Weights of a small mixture-of-experts language model, trained from scratch on English Wikipedia: a softmax router.
Below are experts of layer 5 (counted from 0) of a mixture-of-experts language model. Rows are named router (the router's row for the expert), up (a neuron's input weights, with its number), down (a neuron's output weights, with its number) and show model dimensions 160-199. Each number is 500 + 40 x the weight over its row's rms, rounded and kept within 0 to 999. Numbers have three digits each.
After each expert's rows: a language model's description of what the expert responds to; "mostly gets" lists some tokens that are sent to it at least half of the time. This comes from a sample of Wikipedia text that the model never trained on.

# expert 17
router:499505555542458544545518514538527469508435547518497508513492500459456485529468493446506436445448475378548575454480468527
up0:484440534537487459452447529558464566485493489517540481452502569488493509513514494539461502543561529480511486555511461473
down0:519499532538433522536496487490449439476451584557485487508468494559488439450534462450499447446484442424569486453468491485
up1:468529493500477448482487533518472513514506538521531503573541501517569502458464562454461507515508512530513461563526548527
down1:550509516522473467552469403590455521533617434490534492443486473502406487476542518528460527459491490543494544500502464527
up2:508577465512515565576482555576548515525454475485493516529517480545483455483509552551500527529513498573507575510446552492
down2:500511521537572496518562454459468526473489454499434467522441424471550476487481500456562433512516518490545517497496429492
up3:546499472488434435531441465515504481582527452510492502553506462548466452478464444460573472485558527470480499526497587522
down3:497466465518442536518497506580528486480486452513461501467423554444421445540421454535455545441433447496455482476490478507
up4:491459484500503573531514452487461473491493505476458469544488451424598477522494489475451543501405430487547523477502473433
down4:498507437502539471408549514482551461488435523554508504520536537484469443515463465492416478527509497479451519527476482470
up5:447569456516538533512449496540448593497495556574386470591479450499475499459477489519513484419462524473520485484507541473
down5:508484513519562459560496502436436476523557538505534517522529503523524452584587527455501536535499477467478459445515488321
up6:511493506544489481491531517564426496431534514471515506532442496487473511576472495422498498559508518531496518509544442488
down6:520456518584455523554452476521492488420526484489498469436421567549559449465550557453470487498472504475490476482478470485
up7:512458566449485478524546514511511462560483512467519523532493558507503495468490482518513487515506498531513503455456524469
down7:550493546460432591480457511450500514501562493487492533545441477580453494501487426461470476535426486471511533502491574447
up8:427528453481442555513590568580421431549517551533542470496443414503504457547563509526482515500492440474418472435553495536
down8:498485498582524465575582490553459535469468494445511472503548511546442447521531562482464513500482529575485517510536436570
up9:526639491582549540469496486491451547485527530572504482417469450440507504428475516524588525453448531535557495479491522536
down9:535535506438542446496485479535533564455485490470444508470482469546548467451450522464512449487507479479504514529481497454
up10:395541532516468492458523510529517504419532506525470484525541486449514462455538456466507524513515483500490466560528615530
down10:516563507515486452529496535488475487464472547450544580426538529502556513454505571461510543431472544500499652518477523526
up11:563499519532433419520474479540524501472493502465549477443568511468512445462514494534502469557441455428514490439496509366
down11:535532405509496566507506490542486450551550547555472543576461520476472549463498451534529525507503521522526534549498433381
up12:494521436427487512486493514563471495469497500522528466537444451427484546453501537580533508551489475555541499463511508524
down12:516441501567455516509459481554481497487459532409490629455513514542475517504518494509505475519523510529524554541498484468
up13:522533546544559488472445533507441506520470450493554497520470500470509422469486436487570496456497523469538479519529474515
down13:519500504460479528456501502502508529538506488497521540481536438538469477518546492484600500492483495498511563553460500509
up14:484619546493554543528463520478402605562473452527529537481487521473555518529400489531499420511547568521500520587516499465
down14:579575466476459459535459554480506471505526494448542397492451496527496536459516522506437534483537490485493530543537517481
up15:437524548522456588505521444465453484515508532537553455513529459481400462499506527596558488509476484466521576406522439486
down15:492519521512470580482561549548508496495442534457569414508518487491548472473513459482441526531537480552482565505503488473
up16:409548506520557500451527448509497617444428553500555519487497536496524530499503542555571529476412474493485453496475500556
down16:500555571517545544567500478524509554445525529528534521590506545512552485509463559447588577438466439471511461453467495495
It responds to: Final digit of years after 199, 200 or 201, in species authorities, asteroid designations and sports careers, plus taxonomy words like Phylum, Animalia.
mostly gets: " century", " how", "–present", " Phylum", "idae", " Animalia"

# expert 23
router:548469455535472531545426436574559490480466473561467553479534529524531553546447544507533517489497441521582494503506534536
up0:473499515573494504503402484474467518480531478526550539474496493493540463495522532548506531478452488497496505471530526456
down0:459458487509464518522543529481532435552511441409471488540490548472427464514445435439515510481555484509510473395535461546
up1:417439490526471515531523453499470498546502479489569490432482515467407472499525582474541483468438509516494546519452494524
down1:486415549552549422526482495506541511527519525535521500518446432496555515463474480490473530508529518544520423577473524507
up2:520568478469469478536505519456525409458533486490456510508487602540450486424452518470473505391482501543447577528489538553
down2:469524495524481540460469502538492489430577525569475450481506566513496479538513505523539489488542495482404581477541532465
up3:444494485517451430433488504562522420481545646496515516549513567507516522451522415490514515455521442505497575486443485463
down3:464512533502510498473608476488507575482538435583483487482490539501450485553491486555505541472584565528518431448515502478
up4:466477478506440557511568523487554542516563591516471510496512487451504535527478539481451533563481540511511508508469505427
down4:544495496487581560485571537512487488398482513466539548528554494515544434480459507523593544555491509469466477527545481493
up5:481506562486454451456574498479511495474426505433499542482423489508528564499504505544578506490552537480467493470486482474
down5:475438446493552537510469450550496595527578533593513475474526462574477537514512492484483533541532541484443539428456505526
up6:532442571469479429469532532434557549487502480427529499543543478568533517494479530506511491484546477519461521461481479508
down6:628494552467494526552571425520526488415457483502499536434537470439558519446458506461497409498495444556496425465512404553
up7:487531428468521553415439494461538496492441538440475521495513485448520546441501514501450497510421538482545476501455523397
down7:485505463436465515491459479528507515524554491474514518531475501525557521442457430561446522452479422481501506495474492542
up8:455530496541493502454538493558492490513457501493504411534399512515460544531503520555540481502511516560445483506484461487
down8:446490441481489531493521568554538473474439458424491446480605547398520610503444550508547529486463519494534451489467512446
up9:460495475520442484554468522438439488515457519446474493511424508536502548518476552405480489530505509539516485481436556497
down9:472542507498483529436456523551510531470525514484460499488594463542487465467603450564547541512505492580535516531476465554
up10:544490521542487539537456515478481566513487528496516487486494493491510433432467503510426521406470439554386502488483507558
down10:516538468504473491463517511449454479507526624499461495473444500558499546547472511508526436431572501507504477469481519467
up11:534486509521494480437516476439461476512510533479508526455489457618473518505448527475511477485501425583459463499534528509
down11:504540543512514488440537539476459586492498501545528495459499430436499521466566454501434583530581507524488550510527498503
up12:486459405455525495428545545510487524482523427580528514524458486443501507604457502466429465475494487459472423516504518528
down12:542554512487476514462565513490478520465478473487535546453433570489534487472508522529608471497547610499473497426555488484
up13:444525517523514522545459464508513550505499479536491483500527530569514554536545475555571599467535597460486517499571473470
down13:517522485469419498539472499470576486472499483500439502549491544515494490447410592457498462514484481530517527506486488537
up14:443523397566484568514504534529521500501502508494512493503474486513519495488440510541477473480470440420535451424476496466
down14:513453469466479482494553476519543435486486530427524483598472485551574440519471464490449481516457499492469542489528503510
up15:481503510500441518513533502535481496497526536551444498503512501521431426451445541470561517464480492430500527451458542511
down15:499481505485532433472562545446426553558578491505520539538482544525571534543537477531452414479474494521555440500523406478
up16:534471433473431512598532552531545525478490545480498532450493521516564475456481527516493557540483541557496505463495488478
down16:468583517455520598499464570513423472535454521416570556518500564586421478491522485541479499561444526463466498457481487519
It responds to: Table cell pipes at line starts, list dashes, and prepositions and linking verbs like of, from, against, became, called, named.
mostly gets: "|", " from", " became", " against", " called", " named"

# expert 15
router:498522519538517517564397476525583481482508506566506494477501542474417511549484491466549451490511463439509431497515480458
up0:473495592452505506461550472497467394427542544565527491455477511469465504463468517505470496477523536476504434529552465544
down0:509498525538512458468515492483502451503432537501488503518514562493485494557537415448549512485506458490459492512419522494
up1:474516465422495486591520528474517511517492450537465576505414472576524534497500461553494463458363519550504470530520521455
down1:479470478510461467442500483502562470550462488441497509430503516602535480588511505527535502438438501469481457510510532477
up2:464527453467505565522473475535490468563515464497507523434502458452506487472507465492494506540487461524476455462549465440
down2:550454468472509441536546487473556463484444480582500495470540523574448517489475582439522489477467454497504460460534561482
up3:523530517503434533541437479562486585510520471467463521454498515447476492553517506567450546456533501561556484484526493494
down3:548508489476490509456469484494591465501455499517516559466565518437490543487522458587541511559457482568545440492481471442
up4:479556534543468413468524435402440565465496500496470500500473549416451442481526501532551538479599507474486526513488435477
down4:501574507476560542520473410584499556533506493533519437504452476490493478490497444541540409429519462501515458461519524517
up5:491506522421579462478495495528543448475516595557481553514486520511473491429528579523499480513461531472529525557468492563
down5:425518568507507536474542476555481497493509497486504509506519522501527504541478465560508469468559470420473544484534427485
up6:469550430459506481517568534553513485423576445508546514512520528487482487504453552477540490564402537492438530519452495518
down6:497490543495482543505526500484530483477488444488496492492510483407445553505532590511504511517537553477599461533555552493
up7:472526561521563518479493425414600518518474531495483434476528482550490479508498528478501538440529519478490547504541427542
down7:523511455475514589449474513445450519517461431476533539475543505559521449490458523472532458490505501533544572555523538447
up8:479522509468412506526393527659472497544424507525580463493528457516455461541477435474472569477470568518499532469609492512
down8:475458513546564561518470503508533523491478515464577396507535457547468490454500488414416501551525489506514438470527456531
up9:452544508482523500458523504503508541496512408560528445520511447509540397546505520505486504485542496448490477451470458506
down9:480518479474518485547527484528566541468486477450501571538527490525543569500490575572493468548470563549485543490477482555
up10:558527573499472515533423506494499490460507499490452509472464469557489468456438496569596516518490486475498499458475506606
down10:474476547479483494524554516569488492529617497458488507521504521512524480529475512522491429509489566514473485536532470472
up11:494550532498572440504414489514502515452467413476477539527500437533576484530519539508519522455527531484494503479502454515
down11:613558501493449414534525546531541543542514561505476534537484518539499547542512542451523514513519489493487463480436508488
up12:471501434493520474516522522450513563471559436514553511474431428483488445453513499494481532541531485541557438541522547494
down12:504546411576492505438538563503544510444463526510529476502519502507489508521498426459492538535506582550503479548493507493
up13:490546445526516503525500451550508524510524545516453476379511507509571467529443410469458600458460480539493471522495491558
down13:517422502501439468557394423496470486542463484546422387577515496517472506471550428514494520415477496433469506475530514513
up14:485556465446496513547426553486535510397496493462469555485500586457461532527535647507511491518492484461543509576590494553
down14:505480495539534419493461486590504528454507437465553505511458453517527502514452458571457499517485463516517561511538518405
up15:490457553507526570459490611499523542509517488420430496490536454485490521528527443532495474449554475508592486539538511564
down15:508547492574451471472461493448499513525525476478588437505447492492453512476458550537436514504451534494499468475537477466
up16:471451469527564502612563443532381558489453494507478463408497507429483401502471473506436506512506516510523484522600440471
down16:419431524471568514501427485521492458502489454530476472533497523534508402538479479490476472531443535509545462538467523536
It responds to: Infobox and election-table field labels after a dash or line break, like Coordinates, Votes, Candidate, Born, Architects, plus "the" after prepositions.
mostly gets: " Votes", " Coordinates", " UTC", " Preceded", " Candidate", "SI"

# expert 6
router:492547451584445476544457420571558437478425474535608410465499517491473495553485474421466450418445458469555458554476591515
up0:517504507514519525438495502529491510549508481521467494508593435470510480522521380452488528459469490475534404468498523524
down0:448554444503485538530535600512466500501463496421468511513470500511564478457452496560538462557404475556520539439493469507
up1:560502500466463492502523454492482513511550531564552531405446517493452581491453522498504497489506532498502549504497504568
down1:539549513496413510499497537463371512439578466533447498577489477579515468496520570447526473567526551550497518448487484453
up2:466513499514504489519414455535441448523519450475502468443454485540491500458556502503485472412486499530484482513447454570
down2:524537483482537467553493514528550470537517446493467496471561482480551565466492508483422460565513458547528622596489523479
up3:508529447458503388448530505489486470434528575538447485494466575515489547460483564540540576515515512519515507486497492486
down3:508481507478523507446503474524473514457525454526492531438539488468570519465478567467497486535517586544525494549474518435
up4:567529434478542495578528540511507523452487505472488444510455494555557416459431451511538483540451532540468441570531477434
down4:561451470481549528453403514494431457471521479475512463453502536521516525505447480476517523491577472517440516460468539502
up5:497578515505458493437511496573501516481467465488472499511472463502509541558537494496544463517532412483471444403431468447
down5:545446507445492423499485509463556508516455545556539499482523479480482459506533435515444430545492507500521438435507544526
up6:580485491570531485535432465490520491503539516470477511488533446535479484562502475477572496522482507549514434549524532472
down6:496477495521477408439510543526515431566551500513458447506557517472561542597548427554476596514456483475552515459534500438
up7:428516579506462425465548523569527550518475503453528510493506456549460571466537474535437579502506511547505515520487566438
down7:536404454493446459572525497526468500463471529576548545534494496493478534503503471483475490454484543456432542538549502512
up8:490553536528519533518505424539512547456512482481511496513439481580471489511447482485464550537494552519510494560501526469
down8:504461515520436513527521513462477512500450498526479477486479520491538520490578462492399460461538479489485449567428490487
up9:540492484436468571498527520547496507465494476397502444494583465521460460520485572488549491584485482499493483513512414471
down9:422516459425450524512524494553496503531485506512521530511657502479400482512511500505526497519511586478510521517491523537
up10:535450516458506495570507505515499528513466529570516448544509475456559455520564468488471452524457483533521475499441485468
down10:540498562613467473498525486513473555538543595529435563497480509452471501532496529562585477428520492467462509478514536486
up11:559479537504541529472486534495527514474433568475512436404543528584577456439478506522512471487512456445435474488463550512
down11:505420464500485519476514470481503417522499548559485454493436461510461494452407510475456490498444562508483455525469459451
up12:469569487505517506444492516482438503466466479579426518481520525533555476493561495469533510542450506516540564522418551536
down12:523534426439497562475477427566497537413544503538477556480465535499491479484578474524462507545483520483543451579555469506
up13:451472478559469492549524447543462400569405518498511546481478517523486452485531490496400521480480530529482486556530519513
down13:506521539510412495534411576490468586465556506542555524570454560438547515496493471419486463475558554477547519450454553490
up14:460555477510515549575460464554524512481522513534578534453548465400541606580485517504562482480527485496524505514499517538
down14:496441496512566509524494464496528467539526519505520477537470528500519475575466490488481497536403479443469538427558510477
up15:467601453502405459525545473528508485520547514437527477494496498508464485422481514575473538490476517503518525410549458463
down15:522455510514486532496477454507501422548533528465519541487484447472473603517552512509497560497392491408501460558484467456
up16:506510473491514482410481521518520542515516495583511453493565513497468488474535488488451416417427446488551532478527548526
down16:498494467510480567489444526537499480526479451485485489500515532487524545474454492507512405535435481492488500510483477465
It responds to: Spaces before ages or dates after a person's name, and office titles like President, Minister, Governor, professor, politician.
mostly gets: " President", " Minister", " president", " professor", " Governor", " politician"

# expert 11
router:544403518585519498586493549537508491477505576463511481496507478485526528534482538468468503466451525518524478514472441457
up0:502509434550563517531579474539429500557513600494507524505484566417489495477557543536488529468514528498490477480503471463
down0:454537413479550507545541447522524485471496539523522516472467536490567493503462456511526558460532465446470512553516525513
up1:455573477489447475500471458530563540465490522518473489489524463483486422540522491441437496455471469503497518462518468461
down1:468488473509525480506496495509519460532532495484544457542494535551491495497521505603478494438516481546483428515424467568
up2:477565488553498448485464458547439499482460503572535460435450438499488479473482438476471428492555472549469474517525567466
down2:555464552487425486428527454488538409410442506511450454557479478418492529559515527560586528513474488500483466570567508549
up3:504501432446460488492512524495531508506539481504455544553502445506485516528462542449467406520512460493459472395510498521
down3:540497495488422543444492518499482514481526497469530508489492515498518394512552470483534481520475501487522509443440513509
up4:482450559458507507510467523571542507519568503510539462523451489476404469526450548481483522553519536460536501578496446491
down4:489509525513482530530501471411552519445497496561543475497498519441532523562457511478467548529512489572470470573553459482
up5:511598526521498523568571511472465459490564482512503479465564394493501521515523513514541510504485451454507495490537489464
down5:525520505502462534527505468459484516470460441529566467481530521438521494504494513438495504489515512437469572490437527418
up6:527494506537426571528513482415504476492427523523534472457570500556519485559520440536564451478520524504471540517492476467
down6:495560443516531496520473469476576517421470528533458487482527504523569462550538463499456419446468545491481438496507534530
up7:456579518561499506559501577405542559479506480499465463448584494533540470500395549482459490459505544429523481508467524536
down7:543507464598477520579426499504482569469478564469505536531434501466519471507461482524480505502514536498489448490508537517
up8:484447438505510462464511430475552482475477486578458523573511479452482456529479500492535494510501454528491529445550440436
down8:600496505516456486490481492533628459504480432496516503485468506530542431498484571492509461550480454509535454474526506462
up9:357511519604518515436487546525549493489519604541529511497415505539543525514488559508568545543571556503531486506464507440
down9:527476561441493437594455541554542510524476462558606441502482553461486486495480519482497532480477550463628537501525525469
up10:489574484572534503494441539542560517542525475562497425527517488533450490495504495512529465481542506515551519492520507544
down10:480522514579471493534488494527480444511466515484546521478497448508425471498506599504522500427505492494476565475583469512
up11:457517543455478366480522490405492547432503481511490452460488454460472507573548532544467565443523530531471528491502448523
down11:560512511506558511506494564465492566483525485484544475524482468418507493513408471525531459461499501449497535492523557502
up12:461443544580537500468453484507514422514536481470532463476405439547470520458492573458481414480435508432433478499520480540
down12:483544522464435537473451490482526415426470546509491545483498583563602470564509545468546496500484557539507514483483483527
up13:497523480472604507481504526535485490462541471485476454510540484506571489445468490503424476488495548490525608523479459453
down13:507498508506466422528504469434490456505568539436533499513517539565489449524530489410512534503445470540566466492451465476
up14:478469549523479470495543531512540539476513465437456486582488530478542452549487503451438523485489478553467545433426533503
down14:525428511492473463579448535487507520565477513509475543523546493452418484478485482436474431465485469516499469492466532533
up15:466496478506509507579547484509540503417459530528598514489442495463460450543510475507491485453472510542544439527446486538
down15:432551512494558524492536484502435507532451520475531516530536564446466512533418489441562468498430521479538471494468571468
up16:542490499424512492533480568547514478559509476449510477542525495443506587509459437502507526453481466526461412542413476461
down16:506515523523538442453511544559564480472521445437508564532542482421421585525493533455515453549456512513521523508510530494
It responds to: Word pieces inside French, Spanish or Latin names and titles, list-item dashes before taxa or names, and title words like Theatre, Festival, Films.
mostly gets: " Siege", " Theatre", " Love", " Festival", " Times", "endment"

# expert 9
router:490456491553501509539474488542555466463445536472519450505560439491472471513392502486429475429545509468598486526500510508
up0:485470503505522534456541521439486539483482455527465497419555471476550487504531513509334446548406580555423540489528494460
down0:471507499524509462451485456502473502544505483497455507482513523518436529506471525560479497486460497466520484482538511547
up1:504509517531501479493450538467441563501491494500530556490495479600516453405467445461440487539483469513484462573511479481
down1:481465508507448538498464455524483584495527490550518530439484485507451505480471571471500496441530451478501527570545555544
up2:487579503460491523558434444427455515502502474492558550555501439452543535476539554438568553522532512471441474506495521482
down2:472550557584527469468448554493514542546497385471600507464491591418544461494551402466463505479460494489548499505510426502
up3:478508536495472522434512576416523503494495536517440533553513436501452521519510506544490468515487493539427497466491358489
down3:481482428477473507557484509500528510566453461483554467500510483473465489490483510532554523455477448427561545450467541462
up4:547509424528494562539552525477499477440535516451554500500478462559540481495616511483437467540530557545471472446427474517
down4:485439436486403464503554500524495497561445581487484525486474519456443446567502496551539473507527496537515492527405466453
up5:500402457511437543459527472500491492530462536462510587523512506528524552537536553466405480536466510518581503488499487535
down5:480469510463443464417498520525518483547457502464503548550628471562548510523558556539515461466498552514508466485531445510
up6:425479477456504537500518547471521519428528485530550467508527501538460606500511445500503547459513524521496489513505528531
down6:507558595555469446431434458477493479505388476512531488520456453498546431489537450493496485480512452479469535505534495561
up7:457507514571519495502533490523544571508589501541494504562539476488513470533468499433506499523484543420516452487523486515
down7:494520500501525482536470513486566513507539400444520451419530418465524552464439531543434517548520555562503442539499420539
up8:460456602495476490531532441496435459470460526470421523522525461507448444419482520505465512501523485541555537514474455501
down8:571487523484413539546503507500476463519541519519571552461439519457446508472486520521559576544562531513413474494521480544
up9:462533471482501521445455478506555531442520513478472532540574413541485591469536569517490452512519508496510530534495571503
down9:476481490524545526486529509429517479451500437494471570555465473511495538491526501471521548503489581522403578467578563506
up10:519523506500447537499397639540538543521527490509519563444467418472510529508476466547552535491470550476488462489481486463
down10:440507482554550502509444509531457503447473459476498482473463520554538444547532437452457522525540525526496534548494493569
up11:432462596484447528485607513453497496649499475463581505509487449488527450565553506467522487452535522495501477467470532477
down11:577498488504419524498459462474560506528530502533458474517420504504475542534536564480473493440442505540457480516488485431
up12:422557472504560511450550534476521477465509500557471462492464501436493434471450541473506544483555461498466475440586515538
down12:499516544467529500425527430555535553527547519430481552544407494470447540516493527453527448480482453519521506523543510582
up13:470492506541519527465597487520424480522429553514509542480529475484465505475502434538459500449578459575506474440463579470
down13:390524498517580550444494504511490485531472524463476505436410501468535455520488562519485422516553560571498532532529432508
up14:449516459495479502462457499501445495518524444481419529533454488555492484460455522550551560455492524413532517476484516516
down14:590462430447459483534462487528479517505520454503577488493473482465480477474531474470453530562521505527533513485503465505
up15:422475438534476522546507555458470550481472518526476495474549550558441470559499457497504542470546485515508497520467522574
down15:507534497507546468480418569555480521468531515438426538513479532485488461487528417482447534488490528463553517514500514526
up16:392532439484505521471473469522569517452505555411486471495464419432564470460477537498527530412479555509424448468538451487
down16:483559487537500543469517437436419512453509488458516515493486461490510503479537601496438510502476582513514550496488487457
It responds to: Indefinite articles and determiners (a, an, one, another, this, each) and the word or word piece right after them, like "a number", "a series".
mostly gets: " one", " another", " an", " a", " This", " this"

# expert 13
router:518522542494566604528499478520574445499434515487533457523545489483432508559440475485476438418494474433592495468498531508
up0:459458496481515472520514552520408477539470527516543528523498456518522578392451526465485586507437456508490491548499524430
down0:517497526463452518507519518532501506515463528497535514573603494531434499533469522512452584446548454476484537496503520478
up1:463586531486562482542516555557522523558559454480520472497506547460485536496470436521506458450455474552494480431438492585
down1:471540486431506490464534511451490479472493523443500523515467465490468539411487498527557553517504570485525469450499569563
up2:517577476595504518468527479461405524530554459416540559489492452541478437453451547526511525549430498502460519429490500494
down2:590438496492472541420460550503445491488482495518445503519553521430541482527481548482460536489442457489460486532529478511
up3:518529563496420503447531475531446472495499448471522486481598497550487437507530533459501483486488518465514528506512539516
down3:537563528534514519552459462497502451539482494521467478499536518545560470432550503460461519521478451454464505479550490549
up4:496457480478492502497445523487535492562438516514455498465548481522497472446394499519460427495376426503451518515488525491
down4:540499503506495483592453536451514501543509439487425472445466462562486486452527503462520522567583485497535498461467544497
up5:518471533514499491458561484511446465522463505511442469519477455506513499489524432476443528492424555493478436462540498507
down5:487529565561504563483543414475533528451408513463466518510527486459476518465525597490516418529489536473488431544456477485
up6:537471490475511532443483479496563528603472425492506474497566456497477453490498462439514532526583494520545532540511494524
down6:536480477504530483486479513488536417491477456494537538472481441490448494456541555466560546420515577536570516548445467547
up7:524466503462502514551424476397540470453545497513538513453483504473497409464451496467597461578547462484458582519462524496
down7:507484497520499497533544486502558411486591479507541541443524498510523540489523476508534456547548511484547464492486460507
up8:438453490517493465561515479545525511441548470482511494512593479547505517540525463451490446544554516577469522469505538452
down8:484495511532477502429511483496493450500495538494473439444528461540484492598429419461559520553485465487494480463564514487
up9:505443594458572521592548463478493519509528474496395600444592439527507472474552552572490496426524518535420480497472519506
down9:498448532488537492557473547422522541459570435453474516530539522493485515497474429467505509497516508526535509510511560477
up10:515521505507467466541513558487437506563514490569528556488469415520538544503438456504536509440495536487444483540467418551
down10:590548557498517466556545454541444528541463495501528470502446434482582517499535577502538517514497529473492422457449481517
up11:466573468532538515489493472450482548469558537446503536446506450519553466513516529476529479421537502531516491466537538516
down11:540462513491417496482539509498504571582559517475509490471443532520525546448531528525468462523475509557528514573486468496
up12:482497468491537444465458535489502519483435470562494479506561448499476441465517445563540450442526563532501457558498445464
down12:502542479576495473516431436412502506463529480480518472486538511488555477465493428525526493479486489521466437535505469469
up13:486524571518464383522599517512463491499516508572543590465489459563568483488526503549522414520450512491506541558484522499
down13:480480514511538514504563414509505446494552504538534607488517523498532453532467558587516449484484461555486477497533459408
up14:433442537529560549514526476467550545575492513461496521521604468466519512466497500561513488511566441544500508489500571535
down14:500573508468505473547536538516581523551482492447535541517505513511560516474590479490531469528470590453474470449524519480
up15:485480519460527478493547504513535538493554516561496517491579525615548503579462541481431559535565487543526475505455482596
down15:466530470506484515496449565501494538504553505561488528487540526512524508543502530447512477513503438545475537470462548430
up16:490542529448472560533459480486455439512530485559579558517530591443555556460455517461561565503523464508458445490524517550
down16:490487512549437487564535439507458557501526453538490550522543517494564499512475527488490498458542553462497414502581501514
It responds to: Definite articles and possessives (the, The, his, her, their, 's) inside running text and in titles of songs, films and shows.
mostly gets: " his", " her", " their", "The", " The", " His"

# expert 14
router:520492473525554513475530496541527470497538509482582475497485532507484520516487499507414504428512487453593491542461547542
up0:482568470493474502530502493515505534467516504463552537498506425534526487503489445514493519481459517498494489497470511474
down0:430437460576457551445516539565439447463454435495545537477493550487553527471508518532516481577447480490527504456530499542
up1:473418490537481560462475507437432529472502522569495500511553535477506490456549466472559478510525521533503552480523533500
down1:537568466419428551429609445456488491451540525482441509460419510532540488440487479511496484524491552543504480579486505460
up2:513543465533508547466469455424582445486484437474485565523458448502494462560541520510436494453561483478463476505560520526
down2:457505512542472467514528494563514475499479452524503450558498432500442525482469533458559555495520527471544562500462403572
up3:460517480545531461492521471460472499479555510535478452509506477447468447484502511534539469530513515482566537482413511479
down3:512524506484488529450529471462516536561561565519525489531459440484571568510535510437518515482428550575451521495529495461
up4:517497452480543412465514529539494428476522545485452503483570508467529509521563522469467438512483499473518483582553555523
down4:526561533550447535488406507475512518454479550386537486456514505504471447480491532501555476501424464471500505459520514526
up5:476549547534466487495512498533581491449566530539448538538499472508523498526507509542475430575490471601505455467524537557
down5:479450535495443467547495533506492495450458456452489487471548489494530478512579504536537497530471483495524391566529495463
up6:549544496551456525507531556500538597521497492475488530560553558540502487477561525449541519521503503490542478507495482463
down6:538547530493485417520521521526543501459505482540498542527594481518503515592479474537501564555445416520424465497446543466
up7:489441443514562509473596446523533495532495451442519464511451477493507434486462520494493475463561491454491509550504531502
down7:514525493444485476482509485557515535555583579542513492529492521462477537480454410583544516457496516555510538463566466502
up8:432476518550583532460463376491453533446560488523535519472453566506444504463489549543493499440489500534537580464462522557
down8:498520497538635561422491457555554491468499521506481481504518526538502486464550502605487503495514470561533505500428450574
up9:545515468467471485507485428500532459489575497554463454481488447543395493547541468504491507580524494556486486481489530460
down9:409582493494543538554449420506518402515539543526516490521479446572478441490485556519458571552517549522511462528575474485
up10:527532443493502455459507479509496450553474498548569493521508542516503496416464535490570479434475450522472506490489412443
down10:468508448524446508500485495490449512533533470528465443510490530517415553554521464518538505525384475522542483470463524488
up11:409471453519555537536514573563430480463542485553543508546537496488510496452554498483407444547555507438499449517514599543
down11:503481486471517478428490416522513516524491593560481495537469567496470483481470482450513504513480560490505481463423464473
up12:463516449512519537532555489493447523500502478466548480575515495447556457472494505522530494528570488478468536502512523429
down12:592421480578534501565514506465512441508449473526524512532420472456567461459566510485542426473464459532450505471534594532
up13:488467411441491548500482538479501479521420467563508498505475511503533514514508472466470497528554494531477538513477499506
down13:459446490494463462519551531535516475480488532514509515442509528593467507507565484483521522532514503560513505502529604557
up14:499522425449466488604529452509464548488561444519545438542496509495498529490497537512516538499486449515585484508575505484
down14:467457535517519530445463484569542446515483472473526431528505507555503507472452446529509517535477522527508481524506455449
up15:577433531545411567566505465470499491548479488486475507464515463501556511507441488487461498504544463514485467556517434513
down15:594553522461531434490484425548475517496527501510567518561506497482443551529485532521573476484546533445564448488578491498
up16:499553491494492496473496541481458532548462485470412569531562481423454473463566524567505501486572484427467513488510443523
down16:511521513602514525516460446533507570474470463483529546526521517553514460586480527445530482510466519511484454443522475528
It responds to: Verbs and prepositions in athletes' career narratives, such as "came on", won, finished, returned, footballer, and dashes in medal tables.
mostly gets: " Apps", " ·", " −", " won", " footballer", " winning"